config.yaml
n_layer: 12
d_model: 192
vocab_size: 16384
norm: "layernorm"
batch_tokens: 65536
steps: 4026
Below are experts of layer 6 (counted from 0) of a mixture-of-experts language model. Rows are named router (the router's row for the expert), up (a neuron's input weights, with its number), down (a neuron's output weights, with its number) and show model dimensions 64-127. Each number is 500 + 25 x the weight over its row's rms, rounded and kept within 0 to 999. Numbers have three digits each.
After each expert's rows: a language model's description of what the expert responds to; "raises" lists some tokens whose logits its average output raises strongly, later layers aside. This comes from a sample of Wikipedia text that the model never trained on.

# expert 37
router:506511510498531411510506452499468501496518480489488511524507506508477476522503504481498507482477512536509501492429513450469563493512491521481534511488557501506503536489517525524517533503486487
up0:466488494489539477498473547476502517495510536507493476467521515481492504481521480508487438482512490469476503469520494522523485492487491516440550513537527500540478519506501545486490493471547492
down0:537504500505513548493519498491518522499530519545513495525522535438519515539492536529491489515521467531519487494464482519505476495520462479477519473491496495513466495490473515478510468515491499
up1:481524493537468504498540492520514490488503481461527511486493513483530501514519486481467535507469515517464511484536488497519538505511500521515494496520495543485486542505481473517492524479572478
down1:514482481481536523500468529462478498512515484490567538541528480468502483481549527520477509484503461502535499499525505486476505500520494485525501481496483502516516504468548488482497507500540483
Capitalised first word piece of a personal or place name, such as Kar-imov, Bul-lets, Pant-her, Ban-ister, often in foreign names.
raises: "ality", "ast", "ist", "istic", "al"

# expert 48
router:556529500550524459524509504490490509492467481494497494467509521501492479549490506460517492466506488518487499501524490517475549504496510514489512466469526531503523484487500453533514531495532516
up0:531482529474532521467499519508509515519463541497486509475503484483534516546469518486455499483502489492510499474454521506490481477459485491482494478516471497527497502488524495499476521549513518
down0:493530502511540527523511505488463497519483483554485492509518517442498492494479513500521500462519492498499491465482477476538467503493482480533479497519485520426493487521528523495487514516454472
up1:504521541472529475468448503516510432510478502454466482512507525485521459507543479487495474470516484506452506517498528524515504497568508495494512533494482472500511483489457506520481508499562529
down1:500481528465488538461496550535487532492506469540528489442495450490498475514524453472492527493489511509500447463479473499520502500518491563523549528511484528464466463493519539518495470502530464
Final head nouns of organization and event names, such as Division, Force, Cup, School, often after Air, World or National.
raises: "is", "urs", "ids", " ("

# expert 47
router:492532501481493490463487494510518489495560490486534515536516517483468494529497505474491503479507462488486509515551501488528532447524468493515517531497528501481433501478520517506524527506524518
up0:467479507504568508488537474497498473493450509458459520526492518488461505496465508537536476505464514493498522487536476467516529541486490489465516466499499494499489530463535468503528554525456469
down0:482499475490493479562476538538446506467514477539545495521554525497532491502505500524520481501524502491501514523520554458522465494432510449483547494488479496463501519495499513482521487480507519
up1:503528527502547466535487515497501506487501527460481469498538477499497473527538437513503481489514455505472504482565481486503506493503490524457485563489467472445478491493512490542496518476511493
down1:494514528530466546499480495502494519469505547503515491531513488503521534517486473517477457477507488508489478504452484507517487496544519493525510482501485495526552492520446505461498522474541466
Final pieces of non-English names, especially Arabic, Persian or South Asian, with h or ah, e.g. Tecumse-h, Shah, Singh, Narsie-h.
raises: " to", "own", " –", "omy", "omin", "/"

# expert 24
router:492539510542463480495517476483519520500515456493491472530480505518547477482493501483498521531477519394468506494511484514486467552481504496507515468470531515485528487488516524468500473539469483
up0:503503518533485529466517546527517515466514506512558473499488514505468467479482518557529508503512545448473507474536505490509520493487476516504500533492514492498512532468513505478499498504495488
down0:517481503459508550528538499513471475537494520487529488469557527496501559515450506518515514553538499505451511443490458462518471528511532499518507507496483461498502484467517555486513548500483502
up1:520526511475529522486479488513538537514540503501499491511526502465556478504500489489479464444489501492493484530499489500504507523509500497468533515504495476520469483511531504513513512473501474
down1:505502482512481474501477514449519546531483448493493529486489491473520517473494480452499569482515519514531516495510528508537509534446489507540522431551507508510504460498480484485519470472511498
Small numbers in table cells, especially 0 and 1 in sports stats, and middle pieces of personal names, such as K-age, Kh-anna, Har-ald.
raises: "es", "'", "is", "z", "ness"

# expert 1
router:559549501565494542516517465478470469502494497501498540503522488536563508502511509487481512489511496468521534505522511440487489489492517484512507496545507515475483494536437482543482524499525503
up0:429490524465469513464473508459472531504486519486521482489503491508517528468470504539473532519543511520493436491484480540495476523481506507446503531510492513481501509502514536425496527496480448
down0:493553530504483520507519505523483472526483505525499512521508527567503500537490496511501509548519502516527516499488511480489488501510542463486486497541513524500488566487522516495520472463461501
up1:522479469464516491508494502473502487544562464466497515466528486504501531463487494555510451519484470470472491517563492505501503514524470481486553574530492482503481522513548535487485507512493509
down1:549504471514545521571492488485539453459438488463504494469486504496500516461512487487473493469511498495510466470485531529495525539515485487469456504570495502526485473493484498453491507501495463
Final word pieces that close nouns, mostly plural or derivational endings like -ations, -ents, -ics, and whole plurals such as services, students.
raises: " were", " have", " are", " include", " continue", " including"

# expert 50
router:572506524511433514451513504479460509518526512525514517492492517469513481519466517559491528493484480505497522500506522540522470516500511490491440477508474498497466501486502498479500491473481530
up0:475528484509461499477537530522513504535520495496456479480489492508564500463538489502512532550466540501509523467480487554524513469532478503469476493488452509500496546504572501504460508481489502
down0:491514509525517474477517481451477502552531497477491500494466510504511507494538521474479469529526495436519500494456555496475522496491505500486502495478546481493516525493479526543498535471505493
up1:495483523516530503527448486464508479515512486483502508512549465434491464503509498507484478510470497486524537472512506500508538515502499458507495532479468474516451527500472520483535567508514554
down1:465476484517509499514529575505531480488474544494487544546479502534525509453501487471480507458502530443476516506470479497497516482511512508470540485537465532512506546521489481493485505480509452
Words introducing names or biographical facts, such as also known as, born, Born, Succeeded by, See, and heading = signs.
raises: " |\n\n", "\n", " |\n", "\n\n", ".\n", " as"

# expert 16
router:437471507458495475512525496485475471524541480468479511468517510466479490526464516527510463478520515450491507514500486463508518450505489516476504520522517487498492482471537470499464455518540539
up0:476492526501504515519511537468493515496486515487481478477515495480527520486465476484535490492523501551488499465520477475493508525531469513499501528497529465539472518507493472545512466489501479
down0:477501512449513480490489493516506471503515497540516516485478509475508562549493499496510532520512530524496495506485500467512514498500515477522493539448553520517473494537522496501472503510524485
up1:497489491520496537545470509476489480521510506500482509504520459444455507526549499482504481460497485509487508490515522488505485488469443498474512505535523493494488532457495494552456519472540507
down1:513497515497493512521473484559475484497492502488509493510498490481495495482535513478490409508495501563503479523501464516513506518462531534497499481519492476517514497516528481509507468481504482
Middle pieces of personal and place names after prefixes like Mc, Mac, St, San, such as Carm-ou-che, Mac-c-abi; also whole first names like Louis, Daniel.
raises: "et", "re", "ets"

# expert 60
router:510481504563495450468500522451456498503502499530493529543480490505560547497481491507492498456511505510508500518457506465510465505478504506488478487489459488508457525463486541464467546489531497
up0:536465484534537468507526469517493522478467506456562485505555495474507543516485524571505526464503512538506526517517432506496461489519451475499480492503499542483520478467502519497471477555461531
down0:484531542475460486513473463560467525534510485535507506538526495481499473532511512454529484513492495432491532516535547506523472535501568488484523469481505463446547489494461453486466500467504489
up1:519486450465498513467464492460536500511483475494445454458518490537486476485509459556498504524470539512512488517539499503526513495501467493507479529514481473523458484517517512554475535527503485
down1:503528522489476492537522531494532481508488499539497512472457463440503532463510493493493495530508481467544521489471504513469494465524479486501488518461496494455518515497497506464495476450457474
Prepositions like with, against and using, plus -ing verb endings starting a clause, such as real-ising, se-izing, receiving.
raises: " the", " his", " their", " them"

# expert 3
router:498508523504495456485515545486493502542464524512498467515503481483498472520533516486508502505497505525502533477511444520501485568492527514511502494486498488517508503526525542491516515486504480
up14:518480470545475517516470507496518515529464536497572521500474541500490482483519442543499469512485500477534519558498475499496467470477506495531463462488490511469526531525529484502518517489556508
down14:485497470509484506523430540489511483536509449517473548531494498489473495490504522476489497475529452536491485463494490472497463452541489512509447435501517442496522529484525468509487499491489478
up15:479492466499502535520535503539490458507453508479530474532504447483508525492508482514533490497508492487504530498452474490484481532462492450561485536514504514474502524487513513465492459473501544
down15:502510531485519465533469462497482466477494464548475488462549475544500507498484482521490516481481522510475503547455530534456483511524432509451480489509509522491499519503479491550502560505478539
First three digits of years split into pieces, like 197, 201, 188 in dates and parentheses; also Gold in medal tables.
raises: "mel", "face", ").\n", "ber", "play", "lie"

# expert 62
router:455500487507494519499521563517495507529512526493471476509499492468458471477543507545468492481498481520453510518471522496479494552493492514498484507508508500488551494481479495488494494544490470
up0:524496501537520530470495503516491455489511532505495530504514475503524498464496489465488509478479490526516509489486471486504546506546442465488457480446509508493487526509507510501474536515475471
down0:427490539430507515502525515529502532528494486487516513517527530517483483517528488505494525498480529504471479474517509488484492535554447502453559519491485526474518533466479525499499460511538482
up1:456507477535531493481516521535560468487540514483521480460529480457517476478505478485509446495505500482488450454528462467450526500505473504527511444509492472498487503511538445518507503475503490
down1:513489513501525485501531519451460512526516462494499486552530466529516480520527493502475519494464519510532488462502531533504493489500549506525478491505486481504491500512488495497503523476481466
Hyphens and spaces inside model numbers, codes, compounds and formulas (An-132, A310-300, at-risk, b-1), plus some short word endings.
raises: "ig", "w", "ated", "ast", "ag", "ro"

# expert 45
router:520483498492450498486536434496511457496486493503518521521513507464493518492491500498528500503509515479513464494520535464545512474502500498502492517501507545525461487488469456492542546515499549
up14:527479518568501505520520499517510507528477546513496455488494475474469495515454456486538460459532508490518505468485499544481539453515543513534500518494497484525502514501534506505555485477511517
down14:455502435547518505501439488534456540487518485495482495491523498547502522509525497471489484464534480526454467513511485476496475497494503511534503488476484485510500517512465516537517490511519440
up15:515469476465559507505513479488502518508483486504512490528501517471512469500484498526524519495492527471526501495486505493499477523530513416541499584488488525506470516512480498524525517456481466
down15:470512530503522483518478531513447452466499485519506549493475555547475534532482535514511487500488493491481486490513487503467539522505477470496467505494475485502555519511487500504481531522481494
Noun and verb stems and inner pieces like ject, reat in co-creator, alog in genealogist, plus process, Act, Notes, film, patent.
raises: "un", "ed", "iv", "ay", "in", "at"

# expert 53
router:492482499536484496485505510497498470501518477505514512485502490506500507494520524500508497486479509583503502459510550511456547504514508505489518502489501515519456501487379466471481488491514496
up0:430474485516508536507481477493460523507480493508498484526514484519528491541488498517457534511525523470502506498527460508529516436508512476474474512464497525521521549507504502460478505530478534
down0:487505540488458506517525497493491448464498482499452498523501487505490506523492508540473470538515504467509517521485503458489515522512534520481475428513509514543501487514503480523571538485527458
up1:494479487488508499534495494456488475507508487491490494508510471485561492455502495486482473489514495477499474478520474503527490462506492493513523562516472528541505488512481529530511510513530477
down1:472485506480473514482481491491504483514476522513555481480483490469511559470533487493453457496458491525493485512476488533515496555467470512474506485496464513511494536539460527496514492517535476
Opening pieces of words after a space (l, b, tr, prot, cons) and the prepositions with and against.
raises: "lers", "n't", "ible", "iah", "ells", "})"

# expert 61
router:484479506534469535460506532504460497486450474530475499466511487580517508494502526498491479454507466469483489483462476537478489437517536530500491483488515498507569503528479490487504529494478510
up0:454512473519513511468492463481443502479466560485508473527532529502454499453460547471506490512488503519508480475485463495498494540511504560486507510478525515461506543499561485499508501490505517
down0:534495541485453439496488503527489461493504521451506511487494505522467490465470471483532538492524534550526530515504524460515500557519499495496494464509533482456465540505516499490532475541484511
up1:503513488488460471482520502483494548516521485491497478525523488477523529448505493510497499482534502512477462501529515493497540511495505516541501505493539506455467480479472493512524497493494501
down1:519493444525487539533526517470538502471494501471519541517526539518531483480501497494506477503513510536528471534498487495519488486503512482471474485522497479488494489535571553460534499473526514
Modal and light verbs like made, would, may, could, found, plus I in World War I, See also, and row-ending pipes.
raises: "iles", "ann", "ais"

# expert 34
router:482475507479458507533510441509515506535483523515487522500478518531516491510494506480477489489509506492474510487513488536528453511507519497506435478491510505482452508520522500498528496522442487
up0:450495517500509522527548489529493494486459521537488485477528481489462535481511499479471494534508482474489505498512468489517479505545502507469497524503511504516512478477534483478470524502496481
down0:480467493504497478488511523499512461531496491539516563516507480466526528526481478522456518545533545522479505498457517489533520512494474491506493486486544495518453523475468474475500546475536494
up1:488500503445462497477488499544509477502462498499479490459512489454526498523448481517529514505494500540500527473552510478503533553517452481524522444509477483516493498528490502502487528527511489
down1:483527459503527520510513532506489472477499496469520499524477485489532473451510557513511569505489490491494474413477519520489503526524480515496468541515524491510483489496531468508505512500468504
Periods, closing quotes and parentheses ending abbreviations, titles or numbers, as in "et al.", "Jr.", "Act"", "92.5"; also digits in years and table numbers.
raises: " to", " County", "on", "'", "'s"

# expert 14
router:470440512548473512504500465490557489515507480489497523484503509566464503502497515490506530492489498457500516560420522495481534501482498496478488509495474495527540521466546499465484493534520511
up0:484479532506546474503516533543458502478517501491473491449474514496523470487514488468513511497528479493483528455528498508498526534473490505469508502452488475516446500479533535509488506480454492
down0:512508506496449482476548505453512455508490511485526572475513493472480510476515510488426540506495516432475456484481513484520511497470464524487446505491518489517480498514526504496517483528538503
up1:481494505504502490528516487529502490524521440511494515492560476532492505486515502485480506483471527530448465547506542442504497452496479504549467510514527477508485496463490530498495519473489509
down1:485486499470502474507490497520499534540497493514527551490434508493530482485501467479497475531504549468526462463493535484503531467504524502488576509513458459527503508497495530500478490507506476
Line-start list dashes, table pipes and == section headings, plus the verbs had, has, have and having, often before been.
raises: " a", " to", " significant", " an"

# expert 29
router:518533512516495505487513524503543506513510472554483489466484507544475520498532520511506485494484526456487498498480491539532490484488515494512515517515505507473455455528487516480532501485510490
up0:517518474475521486492522549498521534543424517502487527479493506472484502469485458470477520474537516508540474464563478509517472489523486520476576529510478531498501477461501559516459511491503457
down0:500528512471518512488508522504469487507522525537524491477529531514496534540472504490509454507527508475510527489530503512509495560476523488504529498477480523524466542556484509509517478500515517
up1:457465465518504525462488463527501495491518520498511482485532468498476505427493500500488477502490510496469490570509477444480521526488484540488516471492464477518478551492482496511448520439534507
down1:517465508500497494512490506496498500469489481531542493476531445536500493426498529520495496511494493489510525532483502531513576499514471531511550513480526457476481473517486473468491462451494515
Short inner pieces of foreign or unusual names and words, often just after a capital, e.g. Ab-e, F-ue-gline, Koh-de, al-be-it.
raises: "els", "f", "g", "ur"

# expert 49
router:459457515503490494514501437513507490508533526491472488463511518472451501527508495499523484484491509541519497497537478517560468505505508469504460509518503519512509528508459478484542536505529528
up0:462467520536512505562480460527512495498524515483472495477492514522489498497491454495506502525487519538507511435494465522524523470520490480486503515498501508523480531479507547487527567515540547
down0:506511466521505496509506506509505487548509438508510467453505512547526508484558508483480532543493498502498524505520481472526520491505522457542526495481540487501457493524495478463507505530483460
up1:523497495476514482520457492508494519527514474487491524553537453466528506508535454491521483516472479545505544512540463460466469504519468474469502503475516507520480529498525516528505519526501505
down1:452548524486473485523499500491520472517494500471525540490515485530486520508506525488486514507515473462496506517438514500496553431526481538483499515519495525506512501499488461491495495512490470
Mid-word pieces of non-English names and words (Gudrún, Artamonova, Revolucionario), lone digits in table cells, and non-Latin script bytes.
raises: "gin", "edd", " Source"

# expert 25
router:544468484502459553483528508464492472503447499465484503465500486549507523465509495511508516537554504513529512484514499499523471482463519490530508505528481496522473510525501546548501500501484523
up14:474476463491480465549491463505493523508480476471471504467480519498530486531513422509504510569535505518542488502476493530478509487518496501470492505500490437500504504495502531538510519505507454
down14:503533491521508533549496522543555520511499521459505484539496488488518516495494527507476526516502498499518468452496518478481511456469522490486501470502516517499494482574537480505537473480524543
up15:465478558482511510508464496505502502497511541533467516473509492500454532499502532502486473458498536497500487486488504488464485490501516480495505520525545488494520553447506472486488467470501524
down15:523469529530521459488494487441535493525513514498521545440508504498524509542462526513429457525476494539506456536529478496516475510508475509485476474496464450505495530506491507461531521500537477
Abstract or event nouns after the, a, his or this, usually followed by of or to, e.g. role, importance, death, effort.
raises: ".", ".;", ";", " until", ",", " from"

# expert 28
router:499457499496504514485507466500505480480501477506508530472530481480634517547485500496506515505484497498521502526480498500494543454486501509491489466482540486461477481482536491528503501485540488
up0:496446510543517499445556495537493510497528492503508481491459492528534517509490510500545505515491487521469511526488489499532547476499499487472488526474504455451473508490548501513481544519496494
down0:481514476498490494511503500523479489484499548523491526511490501471489501500437490499494512511489519524483490475504508542492487503504485476479536486473512500477517495484508529540516512526514476
up1:475480513499514473536497472520505475520515474502532514470529529498522472478485460566522507476494533507456458514523529518532534485511460499522486545483536466471468509492531483513493491510501507
down1:496523506521474492494520529502484482490510494482547523538462449481538498485493517508484490478556479471482504494439479483562528453516481513498462535499502506506527502491458492485507529505491496
Word pieces following an initial D or L inside names and terms, such as d-end-ritic, D-ons, L-en-inist; also compass words like West, North.
raises: "a", "u", "an", "i"

# expert 13
router:421492510476508536514504525467499498526528509457503518514508502523526473489490506488489495504503505459477490507526504511475500528549528510494469483479514505465411491524532452505488533504506462
up0:551512473451475503526472528477496518486519507474486486498536493519524502482477505487464497511494484478478500468507465518509515487501481495504519504491510500520497488480524500499503549507507521
down0:496550497495463500471496508489490494522468534503485531487526538493470514489500518480530510498473476478503550493486554495519500443465526498439529507507536510485520493489532534511476467527512487
up1:449489519509529482521475481537478499505483467498507480523495523450486505494482476560461472471509511543476530468541493486507489564539483520491517477521482482511429485494496545524508505482502475
down1:570510473550509495486483541506520519501473485521530502504512444499498474486519488475504500481539515499464555508458492509527504482529505510498511472505490488470521501482485507454530490518504478
Single letters or short pieces, especially F/f inside names like Forfar and Lefroy, plus colour words (red, black) and mid-word splits in names.
raises: "oss", "iment", " survey"

# expert 39
router:515511503475472485466507460453461505488477522493488491517471491484484485553503488477523530435464509496534510486492538508510472514528526486500488509484530522481485443477516493524501513491484496
up0:479481480527512459479558505503462535532483482511521517505486492529483494517487493492505523515519494541491497490489501456545493475532485482504489521495477499509504501472523521520494504505444475
down0:490484498496492518514511502542465509474505483512508526492528527465495473514468505454466523497556477483488520492505488464508496482511504512504509472546509470518463527506535465450502515492499502
up1:498489504483464487490491474522554473502474482486542563487531493468525455477514462489511477499482512497478520477502510500496502462509467486482506499505539476518488487516507500504499522463524495
down1:484478458489490498523550522514484498485523484495546539505507466500521508512483522523539512471523488507525495509503524521462485502462502507538531483521563497503509507505541484489510465493498462
Capital initials and pieces inside personal names and foreign words (Richard K. Davis, Liu Yazhi), plus commas and symbols after names.
raises: "istor", "ilis", " of"

# expert 55
router:520477495488504502504490499500504523514455498473466533456495502469526471512469498486498502552494488498466514454489507482509494552502518467505549484484490502493455504515481467519484538518503476
up0:497492484480542453487497501484446485498515529493480563525493504503504524484504473490500529503513501489468494466525475529540558463479449508470519516531520516522454510488449526513468549490520491
down0:519509522482508475523496503513485535488522488547537492506483515519532509502470512488545503508482543519529506502538517469567514530486515504511527540539493485532448494477474491516498512540485465
up1:495491531481512481530522457515541521477547514479464500497549455515512498492509496518499476519535466513442476497534505506524455517494453492511468476505474479510495490508520467533501474499494494
down1:508488485484514542519550531485486558487476479469503529509510511462514496497498494538496489478498546503472481503548533511481485513526512554497521506456515482501573508483526457518546451476484497
Capitalised word starts in names and titles such as New, World, Car, Pue-blo, plus country codes in parentheses and table-cell names.
raises: "ty", "ises", "agan", "ious", "ations", "ists"

# expert 18
router:484501509474465515525505485489550512498492533519465510464440486539490515524497485494523515496513512506527501501484452502556559552495504483474491485522502506508499467497538481514486512579486488
up0:492490442518472493516534532468485526480504568499498459508506515549504491491523476497510498507514532504499519452546464470491527502531492488484490504515483492478534514459524511502480548544479477
down0:491548555509514514525547512503506504488467498492489494529497499476484525521486455537506503545507507477452519505500511433497496492479523500518524493486478478452472464520483502517508501511450518
up1:467506491500580532533454512493508502491495507502534484512505493481478481511516528508495447483507528525505523514461499487530499503511452527471564511530503509500506534469494510503507513439477543
down1:449510449548499535514520543487501475530515486512515517521466502513518511448501550523536518522520512462466498473506513509490507499505467441475492496508470484547519558533456473468499524487520502
Inner pieces of words after a short prefix like c or gl, such as c-af-é, C-out-ure, gl-ut-amate, plus nouns like coast.
raises: "ha", "és", "owski"

# expert 8
router:480559477507549481503467451528537508520538472530504489518486464503526538496504500509488487501516481506445505499530524544519494540526501492514484495485517481493533519516443524493519497483469503
up14:507478505509504511479503499488522497507447514493533484497524516499466450512530508511490458578516534487528509486520466497513525493493519462508478455522486470475510481515491517464500497509526524
down14:509580479519502466534493489477491498506491481518498505537491478513489519500522510506443524493488486495492513462498493460545452547505521453502453459542532486536540513512538471481500507504499493
up15:497520496502516477511518478525495473486501524510479529464485487515536493481516512472549504498437498509523494518501504471449446452480550475485476530502483510538460525468457474479456467500532501
down15:510473510540480453531585460492474492524491550497455541462489477527527502496488511529536479519476471482542493520492554500485496497495512478516503499452499496492537532507527539494469477497488506
Number words and numerals giving counts or amounts before a noun, such as three live albums, 12 forklifts, eight sequels, $50,640.
raises: "+", "a", "teen", "'", "-year"

# expert 58
router:459510495444554481465524529514521489497520529506493560494496490552501485478485507525485535511516505496469480488523507506479503478523498501502492470524494508498557485546447538532523470543497496
up0:484526502521510489520507547486511497467471508461512481505515567492504507489489490482490504503522505473466498487510519455486428518515496495494496548500529516520527489478527566504475443551492475
down0:521543493491518516516496485485440489518499537485525533471492527482465537521482467503507490520527513523459522513463500501537446520511479508497479477485539474504522517486518524489534539498472509
up1:494471528505529505486460516479468483519502533522500513487504494516487464484522427532502484463502487508514521484500498525499519526554442543489473530526493518536516549491541474521498483510491499
down1:537483510501501516476530548494475501507504486478499485508501467464524507474529511493475481479532494524499486527493535593484533527488476513508507529486515453506552483486502532490509452453519464
Inner syllables of European and other foreign surnames and place names, often after B or F, such as Br-iss-ago, Sp-ieg-ler, Freib-urg; also en dashes.
raises: "acon", "-s", "ao", "-p", "p", "-d"

# expert 7
router:518540495452517531500516490525506521480463467524484468500471499565511508461501514516516503480488470513487485468442486452530504507515487507496470442498505494499513468486487493471527479492478498
up14:460495481467488489495523494466493525508512506469509453483497515464521473500538494490455503506508533501502489508490502504479578516494530542510445538515541479518493507460528522490505516477513522
down14:511561460536493496529494535502478534498502516493523518518521506516507507465514484515541517473482488499480515508528513473473499522480526538528500528520473477499514578558483475500496520529482519
up15:450472510454527505508486484519512470512498524522482467461519520479460494502499509454538493481524509509511529483445500501473483492468464488503503513564530531530487532501493521493467504529568488
down15:505479515480539517478507491479483477497483506532527519520500487529491477520486521420523480512474496550522497485526517457502462506502476507524483491482511502526533495508511505486481496475467476
Pipes, semicolons, colons, dashes and units that directly follow a digit in tables, stat lists, dates, coordinates and times, e.g. 22 |, 1;, °.
raises: " ", " -", " |", " |\n", ".", " &"

# expert 40
router:523523491508539409513520545512543513536497448485497465490486523467517501496516509529505485541467494476479482509475540511519468528495493535506491508465502516497526453491553509449483460487503474
up0:502461504515486470458486519525495520490521483486492482483462491533506549475498497509484499553478500492518489567536499474469502542524487521501498545527557541499487513486531562525511445509510457
down0:482492472457495479539507521504497439514476530480543565492478517453489488495468508534447521530528486504483449480503525547510490483484500507490496515528486454520535540520484524506500539493517509
up1:514463533486459477488508493461518459530502510508516470456526464483531514474476485530466495481468501507518456479458494469525501542551436551487498501518519472506490545512536523515506500508531518
down1:467526476477529463541520535482509544519463500458532490478492498491502529465516508523461501517504493493464477495511553467526512504529470537500455525505505504522551510510530488465491488526535447
Pronouns in quoted speech and the 's after them, such as He's, It's, You, We, No; also single capitals H, W, A in tables and codes.
raises: " have", "aken", " include", "ould"

# expert 6
router:537500534523499490477514532490466477483479490527512520487488515498518503519531500497480511527502485541473505461444420505484466413502534496492508526505555484496497496542440445573489495501436483
up0:460491512508531481498481529555485514477456506501492482522544462524516495529492502526541482516527507507484510456512513475529464475516500492484483511527525503507500558467512521486501528504520532
down0:505494461506493483497477485493502470482542491530539518474477539528538539519489460539521501505535489495473519505525519510462512519477513456463554478480487521523465561456519476476486499520548500
up1:490482509535511473506438474490458481463534522504475494512541550443481537507491484495465523515493518484470527510520504502544477491521512532499519564544511489470505527524491485491540504514465493
down1:458516490488484510513518490466534531493523491454450509506495492506501543499540471496463504503551481502534521507516473471565520504510519518470498484493502449506501522474516512463490490489491496
Capital-letter pieces inside acronyms, codes and abbreviations, such as mR-N-As, AD-AS, L-AT, often in lists and tables.
raises: "ful", " charge", " overs", "fully"

# expert 54
router:503494510543521516471505521487504500515483508476539545531513496486520484503498512478529497501502502518527490482513474514518509497520505469478492494517475502493485522534449526533499540486507509
up0:519505501494526511458511552514484486491492537472465499510518528524489495517439498508528451482481480556458531474534455506481506496491466524510507474564448501525515545468503505476471531524480483
down0:516519546486463486477456480479478486495475499500485545466489546506490496484517538514436551492462512490497494497553545480528474497507495490489524524491525470500530492504502493500488523492525555
up1:466505523493551510476491481507543489519514512473470461492527490474485534545505434506547516495506488540472491513480506493505523499523495476511513483489481489533483463453488520544508507464515472
down1:480519441498504490517484469449466512501518496491515546532519477481500479495521487531501520500500542521486535502476525505522522498487513453500500510517475511514516522494534509479474536548483520
Word-final suffixes forming adjectives or nouns, such as -al, -able, -ical, -ous, as in pariet-al, leth-al, orb-ital.
raises: ".", " issue", " |"

# expert 10
router:499486515453499491460487516520457492506494489481496466510479512525517466503505507504506477538493497544498489479473469524478524530509478509510492481459501505473509474546481470462479524469456521
up0:511515519475553503501481506524533460481478516495478497500509543536486467536472520495503485495467511482503524473511495481505493515478459482476499509498512518521518525484511482490472526471520532
down0:454484492486529511478478540537482465555492522497451563463492514471510508555479564549483520528521490503471529514499481492548475495496480486505550507501482465521501526464527499483499481500476486
up1:514524497493501478485519498480501479495465489476505452536510538519504477519472467498510530490506502500471478523540465485497533545489502452514512502499463465494512493505498549539490492493499512
down1:518469502521496479507535541515518571464539509480496555532497463501490491470509539529484496491506493505504541499498478483540510502484451494482491512459518429515488493497459506449495519488475509
Single capital-letter tokens starting a name or word after a parenthesis, quote or pipe, such as G, B, P, D; also the piece "ib" inside omnibus and Djibouti.
raises: "res", "ians", "ian", "ev", "ird", "ia"

# expert 36
router:509546519503519453485488490469540506488487477481506568529508504499451529458488521495520514469495500498495489466463450521490503454464508469506498487521480479492494549510455486529510511470511533
up14:508496495486515482471540477488559530526537545469491487527504550514477491500529453477477496486471524483459485498484505562511499520527524522505492472455538543454498510512543512517539466483499439
down14:475533494522488548468483514515517545558503524541482500540526465554514522512484530511503486517534467470496504504470474501506476501480523489500535484468470505465513460519535466476539508498459429
up15:517500491500544551504498500518479519514458508508533493535509513538492444527489480486544469490508487515487492536493498514499481460474531476484505502521525515520483468458511430570493510512501488
down15:500452503479503490496461529465507458549536501474471534502495510495502477514496520503439519541483534505466500495502516509533478478508438498475480510496492498482546521515502530530523525460487532
Final digits of years after 199 or 200, as in 196-2, and past-participle endings like -ed, -ized, -led.
raises: "s", ".", " |\n", ".\n\n", ",", "i"

# expert 4
router:472502487527437499530505439517535505503519489542502510537505499485429497497485500495497499448522510443513492499446491501527517488466524492482502476487507512481483511495531496513502506496521567
up0:481476491476505502531503543510476497480419517530506506476449568499549504465530480485499483502499516522502470526534513494509464529480502498501516539511480486493517521496569471452521494483507493
down0:520535498500518500460538558499483547488449498488480482471467513488515498455504467507497490458545528511465507486539551520548509531485562507486458506507487495477523519490448498501466510495522481
up1:498499530510470469517487476522478512503470519515489530459517524459531492483534457455517457504465507550455484499505475487520520509536465501517517508494513513514481552498515521468480484470521502
down1:464461510498511515529486525505475495528475506454509519581530500446529501484526495509505467533518494509468499489535505564500496521550466499499535482523510485471546528486485497540519475497487466
Head nouns that end proper names of places and institutions, such as River, States, City, Church, Empire; also spaces and pipes in table cells.
raises: "ya", " |", "u", "et", " —", " -"